config.toml
experts_per_token = 2
router_score = "softmax"
routed_scale = 1.41
balance_bias = false
n_head = 7
n_kv_head = 1
norm_place = "pre"
rope_base = 10000.0
init_std_o = 0.00553
lr_head = 0.0108
grad_clip = 1.0
final_lr_fraction = 0.0
seq_len = 1024
Below are experts of layer 4 (counted from 0) of a mixture-of-experts language model. Rows are named gate (a neuron's input weights, with its number), up (a neuron's input weights, with its number) and show model dimensions 0-55. Each number is 128 + 24 x the weight over its row's rms, rounded and kept within 0 to 255. Numbers have three digits each.
Before each expert's rows: a language model's description of what the expert responds to. This comes from a sample of Wikipedia text that the model never trained on.

# expert 7
What it handles: Prepositions and subordinators following a verb or clause, such as to, for, with, against, after, because, plus verbs introducing objects.
gate0:139113114147080127119110116137116107135166137141101136154141130117120129083128090126118158108140120158177132097149173115152187092104126146138154117092184106130114122149
up0:170180146143140133172122123151106119135128098060153141121175113101137149152112129090109115111136144110148125094096157159146121115104092156097164183151165100111116101085
gate1:105161175163145091088147077126138152140113172100133146133153115102097136180145144136153134128124138156148149120106113120132161166146164139148143108159143147147128103138
up1:142157117144141132128109143104123112148135099171079134174120121141168090107126107101136115176134121095136120119167133086106140100188121120173059126103140127109113135121
gate2:122109165118141120115112072163118080134078106104114140140102119165122094099119096125111112142132103104173101156070124095125132151104124119147116130128135134113120091125
up2:179121132131087135157141118148116166156121160155128089150139151120114100102135157119090190143106155103112148191112120135137065135146148160150146127125135107088164137137
gate3:127160142162151136128111119126096143152123121121127149113110084140146114138127113138145101088112168145194097185103109149168152165108154077109116133132115187111087141108
up3:118174091115107116122104159098113152164123155160112147180129110124132130150155164117114133173164095119117144128178090129105143106142165124106124127110082151113135133180
gate4:141129130124129161151121114114099127132122123135142132115098180113138128126179119069137153160144155198127146164157120154087112098088139149128106130135107124111074105115
up4:171142158123142165115164124138124150149105074152141161095179203140138107116120138112161133153105161108113086117116140092154171122097125158142119142145152150165148145158
gate5:163099090141117122141115113134121104139161119111110111133155104147105117126074114149155175127175111114157099157119080134098161086113087147118109112177139154081134115130
up5:175115115158120110158152135143097110092126147087130108144123108119141177103137169113158140074068137130162198125086142127112102119128135116166099131111128072093105104124
gate6:145116125093115134103133076086100115143129134173085126123100136098141129125133168124067123135132139132097117119106187140089127177142136101145104113138145160152139086105
up6:149110126098159133117163121155107164156115097120091115165169127106121124078152072163122136150099136172159101167128114179092137101110109117159120108133160122131093132143
gate7:168152100167191152149095139108126124122106142106082138145184125113091134121126125100144079126118098113173102101115117107146132158123086133154115108153147132133140138176
up7:123101166142129130073107099112131118154153097117067163125125107119129116110151114139121121153138122091131094141141124072131137144083114142130147149160133141193153101146

# expert 30
What it handles: Pipe characters starting table rows, See in cross-references, and short word pieces after a capital initial, such as R-at, He-ide.
gate0:166166140110126111111118141137157132162123153143108148121111132115115125122097132108134156116100099145179125136099128155150163097094149152147085080115096105139104115082
up0:107109149148142129140132171079096114119172094140157137155111168077106147091134180164126150149159116150114131116128142101126169139139171118096154107143123125103090117119
gate1:182155120084137106116168104127102127110129176121110134121148160140060124183136166122116106125140127107181138137160134098126127103157111122127151120142126128104148108124
up1:101142192127124138115062142143141151142143182167117086163142123155148049125092148133154117108128142144146143110157135103177120138156134136179120131176135104151165115105
gate2:149135117161117114087150145128115117135095154131143156115137093112104152107119156110111119132137145116160123085121107075120115101104113105109102127106148134144142122056
up2:111143118114125145115141146108152078120147142105098139102069132175132150158150105129095111167134138128103070143120148173168118183117114163109105154142125110116099159135
gate3:161104095079156144095141136155128174105148171112117112103132109118133111123152157136159153119102092104143128118147105155132117143102135108108106162122120093096126149117
up3:145105161135138142168187118144113172144106156156153128111098087116101114121139114102108095150119096112125143135171148110110146118125176123159131107144111104146100120153
gate4:151177176083124144107136105130165156142149088135110137120141134095120173168107131131058141157121087122162104116113124155147125140122120156123128114149165122120128163124
up4:092149122134117135111137110142170134124105098132100168103086140133106123112080155176112114102154069140144135104132136097108152132135138122102118111162078103121126139090
gate5:119108113127095141091108134116137169132114131133088104166166144157119122143141133111140140091103106132088110143132144086129141115126146122152111102104161121092154108161
up5:141067134114148155149103129154167112144110127133121146136140151146115127126095140122147129140161136105131149131107127136123105116112138133134124116102131129080109085129
gate6:114141123088121125122108128151102128125101136112118101113136088142096080151129126174106097109113130159100104109139146067140086106159113095165125162115126118088137096128
up6:113110126171162074145118093138104157108122140113102142113174107123115172133158157105155053114128133110129142115142108123079101117139111134128116149120111148144115123073
gate7:117169149088146153143138116145086103155128157105107137104111114143134104157167078121165142149164115108142134109142102142153130113161114152141138139162119124146144153164
up7:121112137140116134110162109096150106142096150116106094121117112100102115138142117158118133120146131149122134125133121110090123139113122121103096168131157102125170162109

# expert 27
What it handles: Hyphens inside compounds and codes, and dashes starting list lines, as in co-founded, millennial-scale, "- Clade:", "- Unit:".
gate0:099177154108152118120082132162187136108132117125113139090144143145125108128122164164135152168167152148118180113126151127095098172106145140113100129159158086115101143115
up0:103083140102134160155151136124127102156095131148142121132101120122184155105116152073139126155089080061148108164136105141090160145135075120183086111108114151093144112084
gate1:087160113146146120141145143114129105118117101150117093125093125113075131131142160182090117121150133132126158114094152161110101115112119141110136119124138127138152120136
up1:098110115117163142140075105107158136108102113151114142144116135125102109126144112143145156162162127109141162161122134135082107152127112167112116156132114095158169117074
gate2:181153125133123084174144096094133162096110131122144121141150109112097141152153168110168112129159156117133133134157073110119130103156150133139107084093096133155125147109
up2:131172084176109166141121156146115078080138151118139085092096158151138138151163120138106159115128129118138111136142170125166154156099154143147133151167136146090106100124
gate3:165117164123124200129153160113140145120146121085146090101104131108154117096140133102122107114138147133136100141103164118127171145189136104046106120116114148166131097119
up3:103112126102127152134110128087094168176139117156147123122146112125151134146138170168140133126124123083149129150137167123140145145148129117140160168151153104122072075113
gate4:163095126169169150141129139112064129103081159081127152127129170122120139182146181140130087130115138123140134140134124088084102141169125161116128111121146116135134148115
up4:084158165140116121159130083145105112112102136148167153113132176161090142120141096117166141127174137172133128117086113132107060114094128113134159106147150167142150125100
gate5:152126107172134121170147184156126168150163106138107147127112156131125118145152124125152115090113132124139099090115115161074144149104148127134137099135127132142084171131
up5:104127118117085140141102183116118113152159136132133141168144176123142147125104136131111112133132160121104150086151112153114115113114137102099175160137091128141097159116
gate6:133155127176130135122117101173072160110099158072116119117099152105131114152152153152151126150109137104137135111148138126104108117115143135113130092194135087169102093121
up6:129143100060108167105146129148130159146110119115126116116112179105112141133134118155112160135156109129159172103084125118085138159122154143130113132126115174101129156121
gate7:143125119095122143090087109126124131116150146130141144081129155144152127132136106127074095162100147109115139068118118091108095199134160114160135125100148113143150141128
up7:134168089166102128168137158122139114116088177137148166157124071088129154118134159140132099135118112157116134127107106113149155146164141158099139112104135096079122145136

# expert 26
What it handles: Adjectives, numbers and compound first parts after a, the or an, often before a hyphen, e.g. well-preserved, one, light-sport.
gate0:126136152085089128133135150083125097118121108130113110125118130114133107115153083123088166187157111131089117115174137173188161096140125126159102121165134087146160128178
up0:118101097101121119170143130113166120104156124147077163102091131135098118129164159092121116136106141161157126119138143129149165162175183145110138166171103149173086121154
gate1:129118102140108142116140140128130122187128109112126143081157129155090117130100079123159153088135178119121141106128111127119147160144124161132181122100125135118136137090
up1:133146130142131124149131119065144091128111100099107156107110109162168107142113128133138109099151084120096113126151131142108137102105106089117073158154123176154156122141
gate2:155127126108097131150135133135142115142154104085130120139118176124138131163114108118139100146141128159122122133085118159147142139124124102109117120148122155132108117090
up2:137115135096124150142130130146163186130146150122149109115129101089147136133108166143131143089108120088110138146102113138130118119101119117114125115114144174115101131093
gate3:154103144130145086208129115162135139131137111143097150118119126090144092115141152113097103099142140131089134104103163152142132156142113095149117134158135147123142119106
up3:150127115078088122163104097142119145100121103119106164129143122133097129157170149134145144119147105139116095139118090165118103112126116168141117121125151096119133151131
gate4:164136145147083103169153114113104091137133160098152132153115153098150146119096119115138159122154139165147152097080116125137144145101125148123123121134150110128093123090
up4:118141132103094131132164107115119111105137149118106136129121151112133148118137076139089129156109146141101128157107098123122140127129183137093123107145144116164120121138
gate5:109097108127105173072139128123190130122128159120093143162132131122127088144131115118090121076142126126092079147156144065124127111102139150104120123099167151149170182112
up5:097171125130139097133139098130142142134127132119170121099126145141123126102158126133121204137149127151155111112092106139135186158116147106085118113111112157143104132150
gate6:109173141087118140115149111147143095111085126139138136193104150149088134130060132140105087157152129103148152110151149132099114164179110086102136157157100152104103154126
up6:142162144105153151145126130121127145130101129114121123157139082144112166128137079120142122107153123156123099120129110149114086123141136113098137123104143132125133087111
gate7:106089102142126162153084174118104145113103125101161088130115117132131125117133086132131120153143141115118144150137125145129155109149103126143152150161114120134129095171
up7:170120132158148154121132114158135159144159137134163101131110121122140166087146154138070118163140138089112102118107163122104110120130142080157103134123146140122128150153

# expert 9
What it handles: Blank table cells, dashes and minus signs in stats or election tables, plus short prepositions like on, On, over, at.
gate0:128108112106165093119122105113133112113112107119125142130155106125117155138127163157108133094120116126075129114102111106093119113117192187118188149111133123121105072143
up0:108117147154111150089143127123116121133110138167089150150155143161136154151154128078163104137134136128111135093148130152142157102129161113072124161134115148120142160136
gate1:101093140170137132088180146138102095099188137126132134110152128131198154123140126141135167173095128086124119160102079138151110193129115143130154082126137139107099151145
up1:141148150171126162155131134098104127115127109124129083078121146112099119087124091124135124186121106121140123142143138127120149112106114128098147106067103097177109155137
gate2:132126105077107115109122141131090093088137148187114136132129140145127129120159136142124146126109105149087147117125084133134070122082061108131102167100140105091118120124
up2:142118206134114121110157121070113110164159120134148100110106160108127135070096142131138137160126122145152150108121147154159138130122109147145139084140152140160116132133
gate3:125082104100090154128120118137105114116128145110124145111172150124146163132131169153131111138091176148094120134091150106173128085132119148145124100082100145105147109110
up3:093155129107122155118097131144153122172123159176143154129132123124094140097146103099078124154117108133149152137141088086103157097142145088136172141136159127113102112094
gate4:130122091088146146162144134098142142138121144119139122149154097144123186126157126096108171120146116162165147147179152146152166155125140151163146126124132139149130093144
up4:116119115141118130081116124122122121132174129146101114161136153061178068101115134117109166131095139121112082183151102147130102113119104153109110139138131127172157126198
gate5:132121126135073120095083154093153159121096123117112086156122162120139092156127165102149119111157121103113126141118110104113157149168111124100103161131126150127116075098
up5:155124122125129097122134137097078112110111132086132105154104106165128095130125147135160132173151123145136119143123137088108123152125166138118101127114114153143142108101
gate6:136147152124156144126167101099085108131135105121108089094113150141136127141139095129120117155132118086092150146153113074106148167140165123162122155115104102158135124124
up6:138128104136159119143133130103113142127109130093103119111108154121134130144144148148104151122120126108125140137125122155152141135163110083135154106112131130172153136096
gate7:150156153156139148145114147131072145100139116127158144127142158150100122179175121107109149146127139130122120137148122139129142121152151100099087138151220152066126109140
up7:151134115110135129106131191115110146132152099107146162140138152117092133106102113107131145098115071151117140093105150120148139125119128135138111101101114146125144137144

# expert 17
What it handles: Pipe characters between table cells, header divider rows, and semicolons in chart listings, usually after numbers, e.g. | 2001 |, —;.
gate0:118140173126155116147128190103093102102089161133126170147141109153092162130136078096101096164113120146134126140134103121130103102129153122139121116127137106109153137092
up0:150098127090088128119153127136143162113128113132127083141162096097169134125113124143138113144136127094109170115139066079132138166093103111153107130110153146130145106107
gate1:108134100125129116135149092173141122121110104085112132107093161137142100117129131119095141112124102113095087115189128112147156143120165123141142116150127145144131130132
up1:147137115137119125085158101144148123112138092102106131134127107084147147142135133122106150084098098134121109109169128111112077094128153144085124090129132155159095180123
gate2:129180110136135113135118142130139125107097117135099112074131162111153116150120118128120122142081125116143137097144133117150123069133139184109161158132087131089115143127
up2:179113128124122085123121092106139166153111152100111098084152135127157129106076123150131179115153158145158123106174127110120093145102099056120139124106133108083099129162
gate3:109141155157113163112083132121126146117145159098147121097098161133132131125117154132112110112167097106146087120138122122088120099119199134118156101136153125124169153125
up3:095157152066119110115139082126136122150108116101105139132118154139116101151115172093138158089134101116153148118140136148129092169109162144129157100101108131138098127134
gate4:103105153116144128094101103129162129156127136106136155156144156131104133105135077138130112128129149160149137094140125133085119140071145132143136153104160091189094127105
up4:136193171158157111114128123120123116115154113122133157164158114120171150129112138161120102063139144118152139118170157122130111097107127154166154103143119138112127143149
gate5:152130090122143106112124189140096114164128129160122105155129161103121125135151106106121163171114135137114109121117150148142160103110143126091135141093118117130119117133
up5:140105117109121114144126113114123135153130105135138154141109151113111149151135132123118149120137136157152098097114126160133145115148107143118115125122161140120157148129
gate6:171133120116173179125159143156121115140119105140168166141107129119160153153122129157092095104125121137149134157110116151142136130110139145149129088086166149122132149136
up6:138124162075152101099126121129110140144124102142161117077144151121133105134121124130121203129079080105117089148121114121130133120107118091171140138143094105130119128169
gate7:119116118130126120146128100136165096152127086146116166173145082095118138125114141146148130147096111101138124092135104064192089133143128100150127115166152120115118141124
up7:122125108123144094126110179132175131134125168091160126099145062111127117160177162102155110100103088119116125102137096128128115135102128144116134156159122095166155157109

# expert 14
What it handles: Closing quotes, parentheses and $ or } in LaTeX math, the word but, and country names ending a phrase, e.g. Japan, Ireland.
gate0:130126110136137091130133129128110137068157161154059115141113094113102115102116152149132116126165113106120111116101175140120073087118127112113138098106125128125156129132
up0:141139118168103155141115143108148122152133147104157166132147111139121133083112115127100150086132146167151165161114131160190139129100097118137165115155128164139101126105
gate1:117104138145123115117091136090159094132109142108141116092123157163106130150133140152141083105130110081106108117119104145119152149206106104124083192131120103125156122156
up1:134134150115150082120101104114078121138146125147146124082078121117129126142079150132106168140131128127150131107138109134108146119122116177132119170118106133151147096174
gate2:136134121107084120101107140122101132130129110150141117143106159139092129146107121106149137130077113140177135108122165162132130104155092152141097123154098132135113106161
up2:124126136089142158158172154126132141150121081111126165119108155143119095101095134152140209107124125155166128135124142141130109100109157158141122127142074123104154155082
gate3:133154137063116166141113064121087146123134122125135108126139115136123150145161128147113141160106082130089142127176173159083088134132154115110155148107131145170098120105
up3:118131146120148118119117145130090154109151093110144120132146140124149133174158142133118100108173149103075124159153161153160135137109106155132127139135138103149098148158
gate4:126141100088109135131108142150179137124149130150143148162094079138170142117103106121105138118107123065138100173146111134144087109105132174073129130117107108133081143198
up4:110130137119138171136104150135121135110137159117100113098114132106106141146152133107129094171141179108141108167127143167105122157144146105083163137143127077102110139082
gate5:107093149141091117148122109109095091162084115146133115163081114125144111128099160147138130169129154147093091149140112089142115172111125122143173158160150105102152131169
up5:148117152114079129138081111121184132140085118089133145128121142183139159095153111137126144111141111108137150129145109149114165117143095164161114107097134097130190166114
gate6:108133125071078162079116112118118160128119122103140117124168132131115063167129095139129093110114126089141144128139134137094120136120145098142095117130185100091181134105
up6:155097127133132159111115116125113110095129149179107115127108146139113147118152089145151097143126127146158159142118159079132114143149116111099107069143104135119117135069
gate7:128128135169136144112122134136108160131062143132135155152148108178143144108154134129092136090109141128159113135115104140149157098092108144109190136114124122130103123118
up7:080143062093108135114119120170100148153115162154166177103156176103134126112121110161082136141083127150095139137132151150142143124112171140165139124113163126088078131118

# expert 19
What it handles: Numeric digits and small numbers, especially in tables, scores, dates and figures, e.g. | 7 |, 19–22, 362.
gate0:104097093161142139125138103129107112138111141103107121126180126130138173099092141081111085146132107134158135110094111143103112118073141102123125168113123182130101160096
up0:150117120090067095176079109109137147142141146117155098119108131125141093124101129118121185118127091153140108120143111145179132153123107129134150130143125129110159148124
gate1:118150149158110113111137148095149135157110102146117116095151149133083141153148158142146108173118154115139122185130130112176151140110191112149097126129130086140178133117
up1:121151180116142142130101159125107148144119103144125160124142103152111129113142104125157106112133149139122116132127168121140157095108134154124102136159112113110153131100
gate2:116150155121110130172151099104123130140106179120119156133107152101115113125128158103155142128133107126104124125162125125153148140117197125109172182163150149093173129160
up2:108106109150139130144115104106156111106121120131120142118119066134157146081108101174103130137160152130117127122157131132152132127077101153111110114115101119139121119158
gate3:155142121092094126067092141078125112135110128114138129138094161101121120087147121127115135169100165127107156139130149121136120105117178097125109106126086132136142116150
up3:095133150157116134133130120161128102126173166168098123108093173093110139134124148117148143115106104170079096109096156127127114145132164116106187135133148125117108166088
gate4:122123063139101118114121118098145143137151135129125100124140130118114133118075109153154092145127114120129167138141133082113120140110080125142108157153109137123140083177
up4:118119115184075135078116121126159136160147107106102137154140112145118112124121141114080133124151173175104108102140106152108098137149105170150112080146099142130125171159
gate5:156134139116114102129079143122140091145144106105064134088138114150115142126135140095102096159122175129141113099109166154159128150129142121121123130154146164152138117109
up5:182127099085148099149129164143154147127136143136138122154109178133114107117090141140126219130147128101082145130124182132160130131151126153123079154126125129137144149125
gate6:124111133113102172141140127158114135172147105116137165106168122059132118167158127110119159120128140138132098136147119086097112138101137154120144183116135116113110125126
up6:109141144160118143124090162104135145116137131132117159116139115121137121087148157124153128116122149141117113130150147155098138151122129152108151127132114111166138129094
gate7:174138131090135135155124117097144113113089170105142141122112103112165159106127111133127135161117134134108135136118183117137117145132164113106138119111132107117177146140
up7:089093148169100155128102125128117116144106113147117122105163151121130135066141123106111102163110161148117150115069135138097153175134149179155144160141136134122151126158

# expert 20
What it handles: Numbers at the start of table rows, such as ranks or distances, plus quantity words like more, very, several.
gate0:093112162154136123078090109081133138091092108117117139104132142101133153112137074129107130147091141112145129139171123124142148103142210116115100128138108143128196123106
up0:107113159105130106170119149099158140166134075112158116107130144123161132157156151147112132123194139136103147167167104152073137129159169161137134110080102165116164134159
gate1:096103064139051150133128098122143096129116165160164134164117133169162157135150121092141116080098146138111159089174126156171163109175146089105158094114135140125140108122
up1:139141155122125071128152114138137162089142109174152150120129162135158151120122136167118166122152096065099131138128108120115114124146140150114084146137077100164124119173
gate2:170114097138120143096141094150105111122138137178109116157137111157158160106147119159056068121122165107126097189116105114098185147088185160131111142149169169106090159119
up2:160125104120153140129126101118143175160099106125122164128141126125157140124152121130145125120129191140098140098153086154122137104080151153147137112143105104112141111144
gate3:125154125127144093165102118155071124078123127145122122156166109160115133098127069151115135193103151123139143154120120142120101098112138164157136116118137169156134137117
up3:146141120111122130178145167102101172116150138143136144189155166120179173082161114152150120120126107122096181145146126096147112130175144124105117112126117101096107124112
gate4:153154106144077117154133114186081115139101090164091122126125098137121124137135154106110079140081142126146150127122084147154153147144178144083143135105126111130161112140
up4:161120087113171152089136135123125137134118139146123097171139117138120161105123129141143138132086140137168122101144161132161101090132123115166105137143157104151137147102
gate5:131138116164088137137128143156158162125075113120102116079129135167090123141132106149103148094092125105077104138104112093127145167095098087106094135139159142158161115158
up5:147142127111114082140132096110143127139127126129157110134102101152100147128087136114135140179162116114160116093144131096094120121152135153102129097115085141115096151120
gate6:134141108100128113148174127137126093118127100171111144117171151146178105119115095123125106169144185129131125160159176136127138123115130106123143116129119140125104124150
up6:121131117078098155140140093157126125130108149160138159194110138130096146134152143148125121149147158137112143121139111118159104153129127114099169136145141121137133105141
gate7:120096091121084144104154081091150147133125139156105147169126090135098099107084140117121100138074102144107117151147147141130190157169138107105107141121121116132151110142
up7:083125141118140166145158162132128100127107113152135131098116132095112113092162108152151164117146211131104112120119105108138097145106152128127126127116089114080139144116

# expert 18
What it handles: Closing parentheses after birth dates, coordinate parts, and participles introducing a name or role, such as named, called, known, appointed.
gate0:143139078130139100151107186121104156127147146115164152104134123139097125132138134170166124122101129117102070122150086146132163140156103101126121155091143182124078144134
up0:127118146123141134112115153148139153120142166141131158143127126116085108125146146152135104164143088107124154152156080113106108146140136137105163163077129127072123160152
gate1:138165124129117147120097126141089127126172148133119147132119096149108117138109112153107134098161130129121143152123132158118112161116143163100085180112161133161140152150
up1:103124153148167170128153115172112096131110135126138104121137112152140095124122146098151095121139103152148163149121142092126149102148157112111099076135138109099111162127
gate2:137132110122114123125111117147164098105091119106130146106142121130179142181142145116128114095161142168115148120102087139115121101155127123148153116180125165169130155173
up2:129113150154119093124126173103140141097113110160119154134116153106115125114081168165115099104124114171138124133124096111138095134085137123123124072146179104157103117079
gate3:149112163140108087091110141107099111115136077145088127125183120178146130157152124130129125131134127090165143077112128106079151124137126109123108140139108105137115129142
up3:164146098156128155096094157134117193161144153115120150066106154103127163156107119116121112146119170133082114181141151109106150140139159136103079125099096137125114135077
gate4:157125132142115120173148111110111140118118118113143162108090141160136095114088106133137194086113121140136159099090114087135134119142119159120125121082167129116156119114
up4:196148116138130139148108124132108141118151092126142140160107132102131113117126127107099113131106135093103125113146144093127082133165130129110138157137086140168139152168
gate5:126115098122130109110112169141097145124096132108118103093123098176145111082157100107143169164098189105122142091156166140124183112119166141147146146131102132146094151135
up5:141119129149128155083182117165126102118179150131109123130130133150108102097119094116111137150099166152141145161137128144159135089174124146168112118149112109101121128107
gate6:126177117126131112115146091153076102094157132171144115098115122133099102161196150079116169106122131156091110140121157119110110117130105150126135147101170158084055099131
up6:101130159151122158181147125140123128106105133127107134173101122123099130138151157179125112158115118163182133114101123148206151133112146127151133111144111157115120151113
gate7:107112120148145141119112109160149143090166162153120097111090122148155178154154095166133118110129140100148111164139166100112126140143096113108103126114080142163144114136
up7:080111120115124142178123143128117139129111111080105106101129097149118105120163073101086101114120138182121121102170126109130115106137120103109102148146118099144163109128

# expert 16
What it handles: Final pieces of place and personal names, often foreign, such as York, -berg, -ville, -ington, -mann, -ale in Indian names.
gate0:107140151140156132120146170182097123135153122118117156100196092127125118160164120133125102110129151166129129129148135174134168121167106119162128138182139148153099138097
up0:125136103111126166112126116097112123132129160130135102125166095110097100144146153137179123101129151133170136144153088148101153086048125139131151154105116128132137100099
gate1:134127130122092161138142112128174133123151138082164106137116112134134152085128079138121120146115135128092105163114133162135120140107110131138141128101117104126086195153
up1:093097161102110165150098102163149161107160141128107140105145149123121085156119106156136143143118160167151140134180145120050084165142150096108128092163119106165080152113
gate2:141140088143112128139117156099118086124085095084129110118089120126113109101112175136132085098136166109126117154095172138164151123127133109152147130132138128105143090161
up2:111154130137116128095167139138091132056198126116117066119146164103146095152116117110097111109121123115109164132102116139152144093113129121118120198150124148123109120116
gate3:198128137134142118109156130123102125102085132195098123149154133126166138140117146116183114141147135142125159119105151087134128137156136156106132135145076119133096177148
up3:145089117130154153108159151132111172135085122126115136092143106136135175141109147114152134132148150192080115132109102112140111167138150114156092095117161125069114092134
gate4:126103094121126127119099139120092109129142166182150140116126141108143131144112103169104107171120157135134143120136155098140144085142140141151118099122104142140172113109
up4:119118137133151142158127120047150127142074107146146149119163120135114138144135139104101114098142127110109119138123105092107141132141139110120119139118179112120161109141
gate5:154114160157136150166134149144102121133136137124146106149184114150140107123170113128134102115149130132177119122116058111113105093099138140126097145158146162143100104155
up5:151135131147161120157114122139126100134172119132149134146171148131124085128084121177153124141123104128157119097127104139103097086083166124113107116175136086132086112138
gate6:120144103144130099173155155146128131137152151145153129146131101094102144135177093139130147100131131119117127126128130137131111143142142129089165122141130102167079130104
up6:155100094093147162133141114111124121124118137148128091134144128060161134144155135134094157131092114133070107127169120118126114156144131159168155158144147124128139090125
gate7:140131133144123157154131093114161144136099155135153103136151122145152134121144116137134114137132115079079119111131172100135118117104137157089129133100110149163115148121
up7:153087127142136140125089092128103131118147128143115133131160112116156082140134109131129137126139084145138126123090109089154137148161056111111100131129129152155127107125

# expert 15
What it handles: Line breaks closing list items or table rows, plus == heading markers and degree or second symbols in coordinates.
gate0:135136162130121141096108169132120103151138135137134124115127157113123095082128129115113133150129140103105150116107134099132102126083145127164141100165154120139137105141
up0:163171130118076160167110124163142130129132124103108112102159138171156153157141154107162110110148119174131115135135120116115129146162133167105112125109140123120146173140
gate1:131128101101124094113141140152110150171145131109112137106144120116153170120113153116120155182116149124089154134121130126149108137070095101107127127087120159143132169159
up1:124147103099153116124104134078149122101126113099119129096139152113117123173123105123109153138137151144152116111126110147106129167085124130139166172138131164143111114154
gate2:198120099148154103143129139090155116127112109106120111144101120171087138079080119122132139168162111138116145106117128175156122117122110102150088099151119147079134125120
up2:138111111138128184134147114105128130132145144165113106122110162086161136149120098100080146146150143097138122121120115100125153147076096124148155115073144153148142105125
gate3:136136151156155151133118094090155137117118129100150145094111147119085114123158113113134143112118094095156167102117112145128119102117106118109131140099109124162092156150
up3:128122136143112133126109156152140120166108132155094094121151178142132147146163196112133084158144128145110122104130130112103152113109142196132131117130152130167135096131
gate4:134162153113133110130122121129171118123160151133107052090120095126151142142100130118127130091123124135144137132194147102141105141120148156177132146166112085059092142110
up4:113153140117131100108107145092160096086125118144136080141157107100122158111131144144129109101135141140147145103137123150131162123121092157172142183189157104117115108097
gate5:134157136105137185131149130134148147087100155135146116143164120165142135162112109102123108123182148110190148150153169127147091152150141121096155116102142141118117175098
up5:125162140161163097112143112108110078147173139132146115123112127103096149069108098100093106180099144169129167125144096101120143104140128151114097141118151099107139134122
gate6:130144106109131132133152139134152133081111111094120115131106111122169121146137130150185147116133137138102156098147142138112108138097107106091082105114134139108128156144
up6:155124128128111094121100131128158119092150124106134126149139095121115114146090089103142154135158122102130150145105135154136144113103115152143125105119113125102163133135
gate7:110080110133127125102089143134194127133123138082139149108145110138120139159117129134117154137136149108150099123098123151107146122101172106114149126130104142118104143125
up7:124160194127150138124111127170151105104136118105146149125154151135124137127154130140148158122127126096091124122099113159131150102132120094110108124110092125200151132114

# expert 2
What it handles: Colons after infobox field names, == heading markers, slashes and coordinate symbols, e.g. Height:, ==Career==, 41°39′.
gate0:137174176114152152144120097109096117121122068115131143113139122094131128146129110144118115092067095178136115149123133137135135135126108129105138151128141098099129090135
up0:107158120141155173128157127130160117134105115106160114095125122144106150135110142118084123092098114147134103094172165145131143106128123136111151145144091174146089095135
gate1:115159124137135161124082134123094146135118105122170099101096126113115158137066137134117140141087104160104118172128115090152140145164166125131123114113101203078154107116
up1:132062166133148130140168149117105069111105146174135153148140157144089139158153131143145092131147120129115120085130129163126120106165149108097088129125166135158118079170
gate2:160149099125192118168093156115150091109162150121145108139153120078100093120091114137153140135121105100095147144153141101161137181152161150154109117097112130159124096141
up2:093081117104118132126103115138147133148106152138095174190153117158113179099117138139115139135159128148159128135099125151116120121117117176119166101106120132189102110133
gate3:139140130151128147161125106124097145116135120186151157111138149169135160180158151112140115125121148142103155130087147120138181112153190132105163113137144154143105132082
up3:166152136148122108143102159148110155128125140128126110182131148159115102124122124142145128147137109126078095201157129117112143113118107102068103133136104102154112135157
gate4:118147122121131135120083141082136098121103118129122094124164117124116128147072149114121116113172142132105110137114156156078124159150116110138123130108123171149080132109
up4:111161118117142136151147156091104110140101116124126075143141108171104112158141127127130140135138111116103145092090105111124101088128128102140176110094145132129145115138
gate5:084077123101100137151137091119124107080110153143163115138174136132140090155142116154126130091135123126133147126092107138103140121127108175204137131126100139083094128171
up5:125123119121112074145141131197144142125137111120145124119127126120079126125095106127129124105159129110137091105121115112118125114137101086109157153135102134121138135176
gate6:137142114122137165098161107124126085112142139114108128100138150127146143147164140103158085117112131153092142100078133120124085137111161107110139175112142098154126130145
up6:093149123108122134172088129117152103183140153121107115114184116155100114085098102110134151140118130147117126132129149151139119161141223147120140126117111098151083140121
gate7:165102085130136107108112159127117099124155119105130118118068083133109132132129161154094146125159085093125166088163159094113109142108158085147139122115131093176139134109
up7:153132147131109134140099160148155140137172135119172113113167110128144147092155124122121108191088105101095138109090141132163128134144160111110144132131083133137114111132